Experts of a small language model: 78.4M parameters.
Below are experts of layer 4 (counted from 0) of a mixture-of-experts language model. Rows are named router (the router's row for the expert), gate (a neuron's input weights, with its number), up (a neuron's input weights, with its number) and show model dimensions 112-167. Each number is 200 + 20 x the weight over its row's rms, rounded and kept within 0 to 999.
After each expert's rows: a language model's description of what the expert responds to. This comes from a sample of Wikipedia text that the model never trained on.

# expert 36
router,217,191,165,199,215,221,246,152,225,227,197,227,203,202,156,233,191,217,202,215,179,212,214,205,209,196,198,209,189,217,231,212,180,215,177,221,186,222,234,241,202,215,207,205,200,194,201,210,210,222,198,191,187,200,180,181
gate0,186,204,173,212,207,190,174,185,180,177,216,231,192,151,192,201,208,219,193,209,181,195,173,151,219,205,193,188,202,171,175,241,192,214,197,198,188,173,255,193,187,220,179,209,179,182,214,214,210,204,220,221,193,174,189,202
up0,221,204,238,196,182,235,200,197,212,217,220,160,199,237,203,222,218,185,208,211,187,172,187,204,189,226,192,197,205,214,194,139,196,213,209,200,240,218,178,200,166,165,187,209,179,216,198,156,217,212,200,180,195,224,216,218
gate1,202,192,206,198,214,200,236,201,185,208,216,208,189,146,189,187,205,215,211,202,161,198,163,209,167,193,198,163,165,181,193,204,173,213,155,220,211,190,221,231,212,182,198,192,190,226,196,205,200,225,173,178,181,206,184,183
up1,209,206,218,223,168,187,176,187,205,186,216,222,219,211,212,218,200,188,213,230,220,205,183,206,223,182,188,224,199,197,188,172,240,213,197,189,178,205,192,188,198,216,190,198,225,205,238,198,200,188,217,191,192,216,201,198
gate2,205,173,173,218,182,213,193,213,205,189,222,211,206,165,210,203,197,198,177,224,206,215,211,217,222,203,214,166,184,187,193,225,192,252,217,223,200,186,175,203,169,199,183,182,186,203,226,219,200,193,217,220,208,210,219,207
up2,210,209,220,193,215,185,198,187,228,217,197,191,206,235,210,183,184,190,244,165,203,206,162,154,185,206,223,240,209,209,211,180,177,173,195,177,195,215,185,172,192,209,205,230,178,205,210,201,190,181,199,174,209,187,190,209
gate3,213,220,166,185,230,155,176,200,192,197,187,214,222,201,199,191,173,178,219,184,199,224,239,193,220,206,194,187,189,177,204,200,176,192,171,215,187,207,188,215,221,167,247,218,196,221,210,236,189,236,193,181,225,209,219,195
up3,236,176,162,178,180,210,196,234,212,188,207,225,205,214,236,167,211,203,194,220,217,217,212,203,199,223,211,211,175,180,181,191,187,190,192,170,207,223,221,220,220,201,169,191,227,168,201,207,179,201,170,220,199,205,232,185
gate4,161,199,221,209,212,204,203,196,232,253,215,184,195,206,182,179,190,157,192,203,188,211,182,188,196,204,226,180,204,205,178,204,216,207,203,187,189,169,217,196,202,197,206,233,200,203,199,214,211,204,204,205,220,197,181,198
up4,204,200,188,208,227,168,199,235,191,213,215,216,177,192,156,191,209,191,193,244,205,176,204,174,196,205,185,194,183,214,205,179,195,202,199,158,228,210,227,207,216,191,210,205,210,223,225,192,189,207,204,176,233,199,201,227
gate5,251,250,152,230,207,185,195,198,178,216,182,236,202,186,184,179,204,226,203,178,214,190,192,227,212,220,221,186,214,190,220,190,209,202,215,191,198,200,206,195,181,181,191,196,205,165,198,221,209,233,218,209,171,192,218,191
up5,175,220,136,205,209,194,191,169,166,196,205,209,205,164,187,195,188,206,224,176,202,192,195,186,226,240,204,202,195,209,215,233,186,183,241,223,188,202,185,217,203,197,200,199,186,197,224,236,216,201,231,192,151,205,199,180
gate6,206,227,227,211,203,182,206,188,208,195,216,202,216,197,156,213,224,183,185,197,198,222,200,214,212,199,142,182,196,148,216,161,187,193,238,192,182,216,209,208,220,173,194,192,172,238,192,251,202,219,182,200,216,228,224,175
up6,204,181,205,208,202,201,204,198,207,218,214,168,215,173,178,228,243,168,204,216,187,179,191,185,216,204,197,184,212,165,230,187,201,221,215,205,234,246,205,191,216,193,214,137,179,223,186,230,208,206,195,177,198,197,205,202
It responds to: Table row ends, units. Final pipes ending table rows before section headings, plus section markers ===, and units like %, km, kg, laps.

# expert 20
router,197,202,184,190,189,202,170,180,219,188,188,220,238,197,227,178,233,204,210,225,214,223,227,199,188,194,195,213,209,223,195,210,193,172,204,185,209,195,210,233,202,198,171,174,202,229,171,171,155,182,228,223,229,222,216,198
gate0,225,235,156,200,200,215,201,204,201,193,189,216,174,211,176,188,217,220,204,233,174,217,208,185,198,172,203,185,185,188,187,249,178,201,217,198,186,223,201,233,209,199,208,186,213,240,213,205,165,208,192,175,228,219,211,202
up0,209,198,173,201,194,213,201,194,280,186,235,231,180,185,169,164,202,163,209,185,200,173,212,187,214,202,184,183,192,195,203,175,218,203,183,179,208,196,199,186,173,200,215,195,180,229,201,222,205,214,198,209,198,184,189,215
gate1,202,169,183,205,166,176,177,208,227,194,180,185,210,147,209,197,192,162,213,191,185,228,145,229,200,182,228,211,194,218,188,190,212,237,204,194,175,183,186,202,169,193,238,208,194,185,199,183,176,179,188,185,212,203,199,200
up1,199,171,167,207,204,193,237,168,193,193,211,218,189,192,218,189,188,217,193,172,204,191,205,213,155,200,213,207,200,165,174,219,181,212,212,217,194,208,208,190,187,199,188,200,223,222,181,204,200,225,193,233,209,169,201,209
gate2,191,177,162,185,222,195,203,231,194,180,204,218,206,202,195,163,217,203,212,184,164,203,182,200,206,201,200,213,214,195,190,201,217,200,177,196,193,218,211,172,147,194,191,203,214,180,224,192,206,226,202,221,225,190,199,230
up2,182,197,207,197,225,240,196,177,204,216,182,215,222,236,195,199,185,225,180,202,199,190,203,176,237,201,194,213,219,198,152,215,211,204,214,187,175,211,221,213,193,223,202,195,168,182,203,238,216,163,181,184,182,190,177,178
gate3,214,182,161,223,188,215,202,190,160,197,186,193,168,231,218,194,198,211,201,237,209,189,201,226,192,187,217,196,243,170,216,205,217,247,212,202,210,175,220,219,237,218,218,204,223,209,234,219,204,210,222,172,212,225,228,228
up3,192,251,234,231,188,228,208,239,201,222,171,202,176,173,221,225,205,210,170,217,205,212,206,197,183,246,195,203,173,228,172,236,217,192,189,215,192,208,193,238,235,170,214,185,198,199,188,249,208,175,217,210,196,185,216,177
gate4,199,185,217,205,186,200,166,225,175,175,181,219,203,212,191,173,170,192,189,185,231,220,192,206,196,207,215,206,154,172,208,188,175,205,190,217,194,209,214,187,198,239,208,210,206,178,203,195,172,165,233,179,195,212,216,218
up4,195,161,227,197,232,193,219,213,169,196,234,195,198,190,181,194,257,184,188,182,181,194,243,184,207,182,230,165,225,201,221,227,183,183,249,163,223,205,187,203,206,204,217,232,202,213,213,175,199,181,214,203,183,162,196,196
gate5,208,229,185,211,206,187,192,214,194,206,158,229,195,195,215,196,199,192,206,177,202,194,215,214,181,201,176,168,217,200,214,196,181,212,232,237,189,199,204,203,184,251,228,227,204,177,199,175,209,206,190,225,193,189,188,196
up5,220,189,242,197,239,229,170,232,225,188,254,184,213,179,216,187,191,227,171,219,186,172,187,205,203,225,220,185,234,236,147,175,225,195,178,204,208,220,198,200,218,148,191,213,234,218,183,190,206,194,209,213,216,241,192,188
gate6,185,207,170,213,189,189,218,220,214,190,165,190,220,223,176,203,205,188,207,171,227,173,207,221,192,182,193,217,201,199,195,204,211,215,213,188,184,194,216,194,215,215,187,229,226,225,212,182,173,228,208,184,190,203,193,162
up6,189,214,164,209,207,171,202,203,212,237,175,237,250,207,158,232,185,199,187,177,198,179,197,224,239,210,207,197,163,229,193,184,205,232,190,202,175,169,197,188,210,237,199,193,199,200,198,178,183,238,218,165,174,218,163,200
It responds to: Infobox list dashes. Line-initial hyphens and bullets in infobox lists, such as taxonomy entries (Kingdom, Phylum, Class), plus field colons and table cell pipes.

# expert 11
router,202,213,180,193,210,224,178,183,203,227,216,217,190,182,189,206,172,195,217,208,191,217,184,189,210,162,202,200,174,200,202,224,186,204,190,204,190,203,212,240,213,197,218,219,201,214,179,215,195,225,224,209,194,207,186,205
gate0,221,240,203,182,198,170,207,213,197,192,192,189,180,182,192,193,188,229,184,160,216,210,175,230,205,185,210,159,198,192,211,200,198,219,192,193,211,170,163,206,229,209,191,201,178,205,207,194,212,197,213,228,224,190,216,182
up0,189,197,176,207,205,199,200,225,223,192,208,210,189,197,220,168,227,177,166,179,240,221,192,188,190,192,179,218,207,219,225,216,201,178,183,191,193,186,209,188,174,206,191,195,205,185,168,203,154,206,192,201,148,194,203,204
gate1,187,186,199,199,193,192,245,181,195,224,176,196,160,218,199,191,178,191,222,178,186,175,222,200,200,174,220,205,203,231,175,146,181,202,198,171,203,189,212,175,214,192,206,188,209,206,209,216,194,202,235,209,192,172,192,220
up1,188,196,204,172,168,202,188,202,201,190,211,200,205,213,211,202,218,219,189,225,210,239,185,205,171,228,182,189,193,189,218,192,215,186,206,186,188,236,178,204,203,217,187,188,207,180,202,196,215,215,145,188,234,236,228,194
gate2,172,187,172,234,199,211,163,176,211,206,169,188,187,209,199,197,199,190,175,189,195,196,199,179,211,149,205,207,219,197,190,168,202,209,189,195,202,223,179,231,224,201,203,172,209,258,210,200,182,177,207,205,193,196,212,201
up2,173,171,205,196,166,207,181,179,183,198,186,199,192,204,210,237,176,196,177,192,210,220,184,158,177,176,193,235,197,195,176,170,219,215,167,197,197,228,185,192,218,229,212,176,209,242,215,191,192,200,200,222,158,216,217,213
gate3,173,217,183,178,201,203,177,189,194,157,205,199,187,188,196,180,215,162,197,186,205,196,180,207,195,208,219,180,170,221,176,181,193,183,241,175,216,223,249,226,206,192,225,196,192,176,180,209,168,210,215,217,200,231,210,188
up3,189,172,197,194,197,222,212,218,175,202,204,202,204,185,149,208,225,203,191,206,233,193,195,213,163,205,229,216,234,183,227,226,223,214,201,193,192,234,220,208,176,184,185,225,226,213,197,202,156,189,222,172,177,208,210,161
gate4,209,173,213,186,231,212,179,190,161,184,197,230,233,203,205,199,230,175,229,191,197,216,175,212,223,220,208,209,170,231,231,190,186,211,204,217,186,172,184,187,198,199,210,217,199,190,212,212,168,212,229,155,198,207,227,222
up4,161,221,246,216,193,218,218,184,234,210,196,187,159,194,213,194,174,207,186,196,224,200,195,190,190,172,213,182,201,187,170,221,218,148,201,199,221,191,198,191,214,177,202,190,192,210,192,182,211,198,195,210,204,201,166,208
gate5,210,195,203,219,175,203,198,189,168,181,228,235,206,195,203,190,210,187,189,218,219,194,220,214,214,174,214,202,212,219,197,185,185,217,232,192,211,212,176,199,182,186,210,184,184,199,200,204,175,229,217,197,193,205,196,191
up5,242,172,196,202,181,155,209,224,178,182,189,216,241,193,186,192,203,197,203,220,193,226,221,202,224,221,194,210,162,202,239,200,189,200,229,176,211,209,189,235,225,195,212,238,218,240,204,173,185,189,214,246,165,220,167,208
gate6,199,174,200,181,213,185,218,170,201,210,225,249,196,175,174,212,192,171,178,187,232,209,180,186,183,214,199,171,198,209,202,166,214,222,219,181,215,200,211,167,220,232,213,171,180,221,201,204,200,209,227,222,225,215,230,198
up6,200,157,198,198,185,187,224,189,210,211,217,210,200,163,195,214,176,158,233,200,206,215,190,207,191,201,215,211,206,228,167,213,227,242,192,230,221,193,232,212,221,216,221,186,234,188,209,184,202,205,233,203,208,207,190,189
It responds to: Table column headers. Pipe separators and header words in wiki tables of election results and sports records, such as Party, Votes, Team, Year, %.

# expert 21
router,190,208,224,199,189,227,182,219,159,224,215,155,192,220,210,189,224,212,171,194,163,218,212,176,195,211,202,215,212,206,197,192,172,185,202,191,175,188,182,184,228,232,187,186,220,234,223,185,224,221,204,203,166,206,197,209
gate0,214,201,182,202,204,153,186,200,178,213,205,179,212,183,175,194,179,180,205,199,197,191,221,259,190,188,181,181,221,203,230,185,219,206,178,170,186,171,192,190,215,230,159,212,184,146,217,198,220,196,212,175,180,204,203,195
up0,183,221,199,202,172,209,204,200,192,174,204,202,169,212,243,186,206,224,202,187,248,205,123,175,223,238,218,226,180,183,172,206,197,171,206,205,216,209,205,225,207,192,210,203,226,255,174,192,200,204,203,221,224,237,208,204
gate1,195,195,180,192,209,189,184,203,207,160,155,176,211,203,246,183,195,172,193,173,228,229,182,188,216,197,205,211,199,222,166,190,215,185,196,205,174,192,204,182,218,231,215,214,203,180,197,166,184,193,256,212,236,238,180,182
up1,233,211,198,180,212,202,213,178,189,253,237,202,170,205,207,218,177,219,220,177,207,154,199,199,190,201,200,212,219,193,181,214,217,198,197,182,229,213,226,201,192,176,214,201,196,183,212,233,188,246,184,205,183,181,194,214
gate2,180,204,219,244,193,213,188,217,190,191,175,210,155,218,162,184,221,214,195,161,167,196,166,192,195,184,194,204,191,168,178,207,214,193,196,224,188,204,198,205,195,201,228,183,189,175,175,196,199,177,190,225,198,189,189,212
up2,188,179,212,212,206,163,197,204,145,196,206,220,197,202,198,217,191,223,208,155,201,202,218,170,211,186,214,226,151,204,163,191,174,175,206,196,212,178,217,225,168,206,242,203,192,184,214,176,191,198,194,224,202,160,210,174
gate3,233,204,207,220,199,199,233,233,196,203,176,182,211,207,181,226,218,174,208,207,207,204,184,212,208,211,168,191,219,194,164,204,227,222,210,181,195,158,203,196,218,193,185,197,177,201,192,184,217,168,203,200,226,179,212,195
up3,203,207,208,199,170,204,197,203,205,219,197,236,166,210,181,169,190,135,175,245,211,226,230,164,196,206,230,228,212,159,241,199,167,207,164,204,189,189,197,172,180,197,210,172,164,187,196,201,181,203,183,189,191,187,225,160
gate4,208,210,215,217,211,211,185,163,191,209,192,185,178,212,225,203,197,233,200,196,190,207,248,220,197,211,178,171,225,212,223,224,192,178,218,219,201,224,190,193,203,146,198,213,193,219,218,184,239,155,199,198,186,200,215,155
up4,219,195,235,211,248,191,205,209,207,190,197,188,196,214,209,147,191,215,200,184,199,223,183,170,231,242,194,193,217,203,201,211,179,217,240,209,182,218,163,222,194,186,218,202,190,194,185,209,217,204,189,208,203,230,165,219
gate5,209,234,168,205,191,237,182,182,182,205,176,197,194,201,218,194,221,188,184,208,189,237,218,200,244,164,220,170,214,225,220,163,227,159,206,212,202,198,211,201,257,190,191,183,207,160,190,149,159,209,193,217,172,219,198,182
up5,254,212,195,187,198,209,212,152,184,191,170,197,210,214,195,245,211,171,224,213,250,196,194,206,227,191,203,205,230,204,190,213,190,191,208,197,192,192,187,201,231,213,237,209,181,149,180,183,221,223,170,202,184,186,210,205
gate6,198,184,212,175,243,195,226,198,159,179,216,191,191,209,223,167,208,211,202,205,225,189,245,208,187,221,219,199,185,157,174,188,204,168,196,193,196,198,211,204,173,210,192,214,213,244,219,208,225,197,224,213,212,200,188,223
up6,202,209,191,225,201,227,223,206,201,208,201,211,218,172,190,239,214,212,209,198,241,203,161,189,194,212,192,206,202,214,215,222,202,219,216,179,193,224,206,220,182,192,229,134,176,170,199,167,224,212,178,174,192,177,195,185
It responds to: Later digits in numbers. Digits after the first one in years and figures, e.g. the 7 in 1978 or 1758, the 6 in 1996; also century.

# expert 32
router,211,213,180,200,168,198,221,191,197,214,198,232,208,194,196,209,171,194,206,241,168,195,192,202,185,195,214,211,238,213,222,213,198,203,184,200,198,178,225,196,226,184,181,172,173,187,236,192,208,206,202,207,218,186,246,201
gate0,207,176,176,191,227,211,221,199,180,231,211,219,188,239,205,183,200,181,200,188,221,209,178,202,187,200,255,197,166,192,207,222,201,170,233,196,204,204,221,205,194,208,161,177,178,196,218,215,176,227,204,185,210,161,211,188
up0,215,200,170,173,218,211,213,194,172,203,225,214,202,214,193,199,188,191,184,228,203,193,161,177,173,232,242,239,194,173,216,235,180,208,223,209,201,196,222,183,212,224,202,182,184,152,218,244,194,211,208,213,226,146,188,202
gate1,160,194,213,222,201,204,209,230,191,230,204,197,225,190,175,201,204,160,230,186,203,226,192,191,176,231,176,184,211,176,175,221,195,167,215,220,174,176,174,250,172,171,206,204,176,209,201,218,240,190,197,184,186,209,234,199
up1,180,175,165,199,202,190,232,214,210,191,194,222,179,202,162,221,166,186,212,218,224,194,203,214,202,199,202,173,182,197,182,223,200,199,172,228,216,196,245,217,191,212,219,181,202,204,221,215,218,187,199,162,192,194,204,210
gate2,202,193,206,190,199,172,230,227,179,168,209,211,193,185,182,173,199,202,219,168,188,224,188,205,209,181,229,171,227,153,194,247,207,188,220,234,181,198,235,174,220,211,192,190,165,200,189,166,209,214,241,180,181,198,231,197
up2,196,219,231,186,235,193,162,190,176,187,195,202,195,204,199,174,198,207,205,201,205,217,208,228,200,210,198,219,219,180,184,229,204,202,201,213,213,179,199,192,207,194,167,165,223,203,191,193,197,217,197,202,208,237,231,204
gate3,198,201,193,193,202,200,216,197,207,187,191,200,204,194,195,205,200,229,245,211,246,169,180,222,201,172,199,208,206,181,202,218,200,193,199,186,200,186,207,182,158,212,172,184,242,230,204,191,230,183,232,201,231,213,194,228
up3,195,174,144,225,178,193,185,192,196,212,196,244,199,195,228,192,226,179,177,234,171,219,206,186,175,184,182,203,172,203,191,229,224,245,164,204,219,213,204,202,223,180,216,209,190,190,179,201,194,218,181,177,183,187,206,193
gate4,213,212,172,228,222,172,204,174,228,209,228,207,204,203,178,200,174,187,214,226,192,213,217,214,217,207,211,187,213,220,196,207,206,229,219,215,160,183,192,204,180,199,180,166,191,213,227,184,190,182,212,223,240,191,224,176
up4,174,182,215,222,205,195,195,204,196,194,204,239,188,187,184,192,215,207,216,220,193,163,208,216,204,197,174,196,213,205,201,196,203,215,223,180,183,198,178,219,210,194,212,193,242,222,198,208,196,168,222,188,200,210,236,196
gate5,202,247,167,199,196,200,194,208,208,169,186,206,225,196,202,187,227,186,206,210,226,187,221,188,209,180,183,178,196,193,204,185,224,209,181,197,224,204,220,189,218,234,198,159,201,210,206,189,152,191,165,179,198,234,181,228
up5,217,220,194,196,168,226,197,193,206,184,191,213,188,204,191,179,199,193,236,165,253,199,179,179,219,181,196,210,217,176,257,212,190,170,207,199,217,198,176,171,244,219,185,171,197,213,194,214,183,197,218,171,190,169,181,211
gate6,223,186,220,209,213,223,211,186,189,186,190,202,189,218,207,178,221,194,171,197,181,237,184,200,199,222,204,204,209,166,224,178,213,189,178,158,199,219,205,206,162,225,199,211,184,198,217,168,203,203,174,218,203,231,197,180
up6,199,190,243,175,215,213,207,190,190,176,212,193,185,165,206,216,197,194,177,191,184,219,200,150,197,215,200,212,214,195,169,180,206,197,153,197,175,230,197,200,158,221,224,167,194,192,189,204,202,149,178,209,215,201,192,186
It responds to: Place name starts. Leading words of multiword place and team names, such as Los (Angeles), San, United (States), New (York), in sports and biographies.

# expert 24
router,219,179,168,187,177,176,216,175,196,208,188,218,187,168,209,234,210,211,230,160,201,216,188,201,214,225,228,201,178,205,174,208,177,185,216,219,220,206,227,176,236,205,198,161,199,159,199,213,230,207,205,205,163,179,225,234
gate0,186,188,190,157,226,208,216,176,199,200,205,218,201,160,189,201,193,195,190,198,192,157,218,201,217,207,201,203,150,176,178,180,193,239,176,223,190,216,214,214,182,216,225,201,218,181,199,185,205,194,192,200,205,201,233,190
up0,193,189,189,200,205,195,204,169,184,212,192,200,204,185,191,192,185,190,209,194,186,189,211,198,210,215,221,209,169,206,208,186,190,227,200,188,170,176,243,197,180,210,211,208,184,201,185,208,203,197,169,176,211,193,214,198
gate1,169,171,203,191,180,152,223,181,211,195,186,172,227,190,214,180,221,209,185,211,194,206,163,175,176,194,197,218,185,169,200,194,203,204,208,198,193,180,217,206,202,205,168,196,224,239,199,184,199,176,210,179,219,188,186,191
up1,181,227,198,189,200,184,230,171,210,235,208,188,180,179,206,191,196,143,174,206,233,201,188,202,202,182,194,197,154,214,196,228,224,209,171,165,185,192,197,195,171,197,213,219,192,181,227,192,193,183,193,237,189,197,175,204
gate2,228,223,154,235,208,197,179,185,234,208,166,213,187,191,199,192,172,184,188,194,221,239,192,222,210,195,184,207,213,209,248,188,183,206,196,203,193,199,250,218,160,209,221,184,194,237,165,173,177,183,199,219,227,197,199,209
up2,205,198,247,181,182,229,223,196,201,212,211,189,204,225,216,210,190,201,211,158,172,160,205,210,173,198,222,186,221,171,151,210,205,202,206,198,223,195,164,189,201,196,225,163,216,179,208,192,204,241,201,223,187,209,180,168
gate3,195,218,178,185,238,153,205,189,198,189,167,211,195,194,208,235,227,188,237,185,187,209,183,217,225,175,228,174,197,154,212,199,190,194,238,197,174,188,214,206,231,217,233,206,212,197,203,226,207,181,218,218,195,229,210,197
up3,208,233,204,199,222,198,173,186,186,200,248,196,220,181,139,205,183,243,221,207,177,202,195,183,209,191,195,180,193,163,197,193,181,221,215,170,183,206,203,188,198,212,214,190,159,211,170,240,164,208,197,189,225,173,221,205
gate4,205,198,208,194,197,214,208,182,207,168,212,213,218,218,187,188,211,184,194,199,198,226,172,206,173,199,203,201,179,179,200,203,239,168,236,185,225,194,232,208,199,165,184,175,199,203,176,186,194,179,214,196,187,197,221,215
up4,208,236,210,172,195,225,211,188,194,213,195,179,208,202,205,212,209,213,190,194,199,199,203,166,172,185,193,186,219,212,194,180,211,223,155,165,158,228,207,218,217,161,192,235,182,223,194,161,203,196,168,186,243,169,212,167
gate5,166,210,201,231,211,172,196,223,178,191,224,208,219,195,174,164,196,231,205,184,170,202,183,206,202,194,198,162,237,205,161,159,199,202,232,199,183,172,215,164,189,220,187,224,199,199,219,202,226,190,177,200,196,190,193,215
up5,232,230,236,184,182,184,176,187,219,195,179,209,206,197,220,204,186,173,185,198,224,216,211,229,175,167,224,240,189,220,190,193,206,231,210,241,174,194,235,192,185,192,172,189,243,190,205,196,207,195,196,169,202,205,187,201
gate6,160,157,181,191,209,195,201,165,213,184,220,205,166,188,215,181,199,183,198,218,218,191,190,201,241,197,177,201,190,190,186,188,177,215,200,194,209,221,206,189,180,190,171,187,184,178,189,214,226,214,242,196,205,200,228,182
up6,243,199,207,227,209,220,241,207,184,192,195,224,190,209,160,185,245,214,194,161,153,160,188,213,169,189,229,192,195,194,209,203,215,229,192,198,195,162,216,207,209,213,198,220,218,209,211,241,196,174,200,210,191,193,179,217
It responds to: Digits in numbers. Individual digits inside multi-digit numbers in tables and statistics, such as scores, measurements, dates, percentages, and spelled numbers like eight.

# expert 43
router,156,176,191,208,223,171,190,184,202,189,211,192,211,188,232,196,236,199,170,183,188,197,180,186,218,183,173,200,181,171,213,187,191,191,199,189,185,166,207,188,173,226,200,223,172,203,207,195,167,200,207,202,235,216,202,182
gate0,169,212,202,201,166,184,183,221,180,170,207,180,189,212,216,178,171,220,198,194,192,233,195,193,208,199,173,190,199,186,220,221,194,196,222,188,216,193,197,186,200,173,225,225,165,215,191,191,225,187,174,210,206,195,185,216
up0,212,204,223,202,191,224,218,186,215,206,202,189,181,187,198,203,228,174,202,213,212,193,199,191,180,196,216,198,215,241,201,204,233,208,187,239,185,207,220,242,191,197,167,174,204,196,203,182,267,225,204,193,225,186,199,202
gate1,189,224,218,226,173,183,169,209,182,168,205,186,178,202,202,195,193,232,205,210,178,201,192,181,169,186,165,214,177,227,225,190,231,192,182,169,211,179,186,173,227,192,197,211,223,211,200,168,179,231,225,190,177,212,189,198
up1,203,182,193,196,191,218,173,197,195,201,231,180,192,209,205,183,197,242,199,220,225,167,197,210,210,211,164,218,222,204,179,188,180,196,199,213,200,205,214,208,212,212,215,187,206,198,192,219,205,180,194,163,160,203,183,194
gate2,192,181,208,229,169,218,164,225,174,175,187,187,184,175,235,154,214,195,229,183,205,188,208,217,208,193,194,187,210,193,223,200,191,161,197,199,172,217,206,191,188,185,223,219,192,189,181,177,240,175,202,222,191,199,205,205
up2,199,186,148,241,169,231,171,201,194,165,165,201,168,212,221,206,203,224,240,200,227,207,236,217,192,195,185,173,188,202,213,185,192,151,209,211,198,200,180,167,187,190,222,187,181,207,182,182,206,174,200,198,197,205,198,205
gate3,218,199,209,194,223,237,160,198,164,175,184,221,173,192,182,198,213,168,202,194,219,193,194,229,210,210,205,171,190,204,165,189,181,197,213,200,185,221,175,203,192,209,186,195,192,189,241,191,224,209,217,193,226,218,227,219
up3,210,240,228,187,178,196,178,210,142,164,158,198,190,220,189,217,172,163,194,219,194,191,222,194,187,195,173,223,212,216,219,172,219,223,202,199,208,161,223,217,212,225,183,202,193,200,183,158,202,201,229,219,197,193,171,213
gate4,241,218,224,187,226,127,200,219,207,181,209,168,184,209,188,195,215,198,189,224,225,172,203,223,187,188,197,182,213,193,173,190,202,184,218,203,213,186,225,194,201,194,203,184,226,202,162,180,191,219,227,221,221,194,198,174
up4,205,190,188,214,191,225,221,181,221,219,181,174,207,173,223,203,178,200,205,211,216,217,196,187,178,234,206,213,222,207,230,215,153,208,203,228,199,202,158,230,203,236,180,159,199,214,211,192,198,199,192,195,165,246,222,212
gate5,211,184,223,197,174,222,178,203,182,181,198,199,222,219,184,173,209,212,190,213,205,185,192,221,192,157,193,177,211,226,176,193,213,185,174,164,177,224,230,222,178,185,214,188,187,198,239,164,212,218,193,194,216,214,203,184
up5,214,211,161,186,199,198,214,219,188,214,201,223,217,213,208,236,200,213,195,195,226,236,219,214,209,215,205,249,223,153,230,176,165,201,181,216,234,182,188,197,204,192,175,185,229,152,161,203,213,193,195,192,178,193,204,191
gate6,209,188,203,182,185,163,191,231,196,215,209,186,160,212,210,214,196,206,193,179,194,198,225,220,224,215,200,218,171,204,180,193,238,185,191,206,218,197,211,168,224,228,186,195,192,215,222,154,211,228,219,211,215,176,199,182
up6,198,213,173,184,220,225,217,196,198,160,202,231,224,174,189,187,201,179,211,211,201,206,184,201,157,196,192,185,217,204,229,209,189,217,195,170,181,204,177,226,166,188,183,179,204,164,201,198,186,192,185,204,174,205,221,201
It responds to: List and section markup. Line-start dashes for list items, table pipes, heading equals signs and labels such as See also, Preceded, Coordinates.

# expert 44
router,205,197,211,205,233,213,186,222,195,180,172,181,178,199,252,185,196,211,222,206,199,248,207,195,211,219,194,207,176,183,221,215,212,189,194,229,217,237,169,217,197,167,170,235,211,211,200,191,214,182,223,172,202,171,203,197
gate0,183,219,158,197,198,200,209,176,139,196,188,209,180,186,188,201,248,234,187,182,201,173,203,241,200,205,212,188,197,224,188,201,174,184,209,192,225,195,193,194,184,198,197,203,181,192,218,215,183,239,224,198,221,200,179,217
up0,193,200,223,194,187,215,179,226,255,206,203,195,187,184,190,204,225,163,185,186,163,192,194,203,173,190,187,233,199,232,204,176,227,207,216,214,193,247,192,160,192,222,206,162,206,210,186,190,176,206,192,174,210,221,203,189
gate1,186,208,174,209,217,222,206,238,186,182,192,194,166,207,179,175,174,203,216,196,176,193,207,199,200,185,196,182,223,229,215,217,225,226,181,199,255,209,176,179,271,205,185,201,186,159,219,197,191,193,199,164,195,197,202,194
up1,197,183,207,195,208,175,199,189,214,222,229,209,214,171,227,206,218,206,192,226,222,183,182,223,218,195,184,215,197,185,195,208,147,194,220,219,186,169,222,237,175,190,180,188,217,204,157,190,233,203,237,248,213,225,201,234
gate2,197,222,199,192,211,156,225,214,167,202,172,219,183,217,231,219,200,212,214,205,224,210,199,207,253,203,230,213,185,146,198,211,169,205,203,192,210,197,203,187,214,173,206,206,207,203,207,190,220,223,227,205,193,199,207,196
up2,181,216,196,189,163,195,184,224,196,223,187,228,169,215,234,223,221,195,227,227,219,213,237,210,220,207,191,219,231,165,195,201,167,217,162,193,216,191,199,171,229,171,173,200,233,193,150,208,228,208,206,192,218,182,207,207
gate3,196,213,202,198,212,196,200,199,227,197,193,177,202,244,177,173,222,205,191,163,225,194,235,213,196,216,205,195,217,193,208,188,151,192,189,239,185,207,199,239,203,231,211,202,183,205,203,200,223,171,215,197,174,198,171,227
up3,213,169,193,205,207,177,212,221,178,214,188,191,187,164,187,232,216,207,215,212,186,204,169,186,209,190,200,207,194,235,181,182,210,230,206,168,185,192,211,159,227,220,244,217,223,205,214,200,197,211,190,211,203,198,204,208
gate4,202,175,189,162,211,212,168,192,182,205,210,202,188,192,183,164,218,192,217,200,217,177,202,210,195,204,195,205,222,177,190,188,232,195,192,217,192,191,195,189,221,240,215,175,225,175,183,201,195,185,232,211,198,193,182,225
up4,194,181,193,206,196,183,177,247,222,184,209,184,206,198,191,204,207,192,220,186,199,188,229,224,193,177,186,193,172,210,188,204,198,182,224,208,201,180,185,172,221,208,168,183,223,204,194,215,204,224,229,214,211,178,178,241
gate5,220,186,189,189,232,197,191,203,190,203,212,204,168,207,204,198,189,217,218,183,201,222,212,206,201,249,200,215,233,175,198,211,202,204,236,199,183,220,190,223,193,170,161,208,236,206,240,201,174,176,191,177,185,196,220,198
up5,197,197,187,208,214,204,187,199,195,178,232,207,179,205,230,205,193,213,209,175,183,199,178,174,229,222,188,210,220,192,203,231,203,197,210,192,177,198,205,205,204,170,159,214,209,191,234,205,181,182,219,187,172,193,201,172
gate6,193,201,170,199,213,252,188,206,201,198,215,193,200,206,233,201,215,211,221,238,209,195,182,195,199,201,207,209,193,186,217,191,200,178,215,191,198,211,200,259,191,208,204,206,186,205,176,249,171,197,189,179,208,204,190,140
up6,194,215,196,222,232,244,187,185,206,205,214,222,224,164,243,204,193,194,220,221,199,199,203,198,182,212,186,220,194,200,199,202,184,181,238,200,195,186,158,234,171,222,211,202,192,184,194,231,195,185,199,194,183,219,223,185
It responds to: Noun endings, institutions. Noun suffixes like -ation, -ity, -ism, -ities completing abstract words, plus institutional nouns such as government, law, School, Council.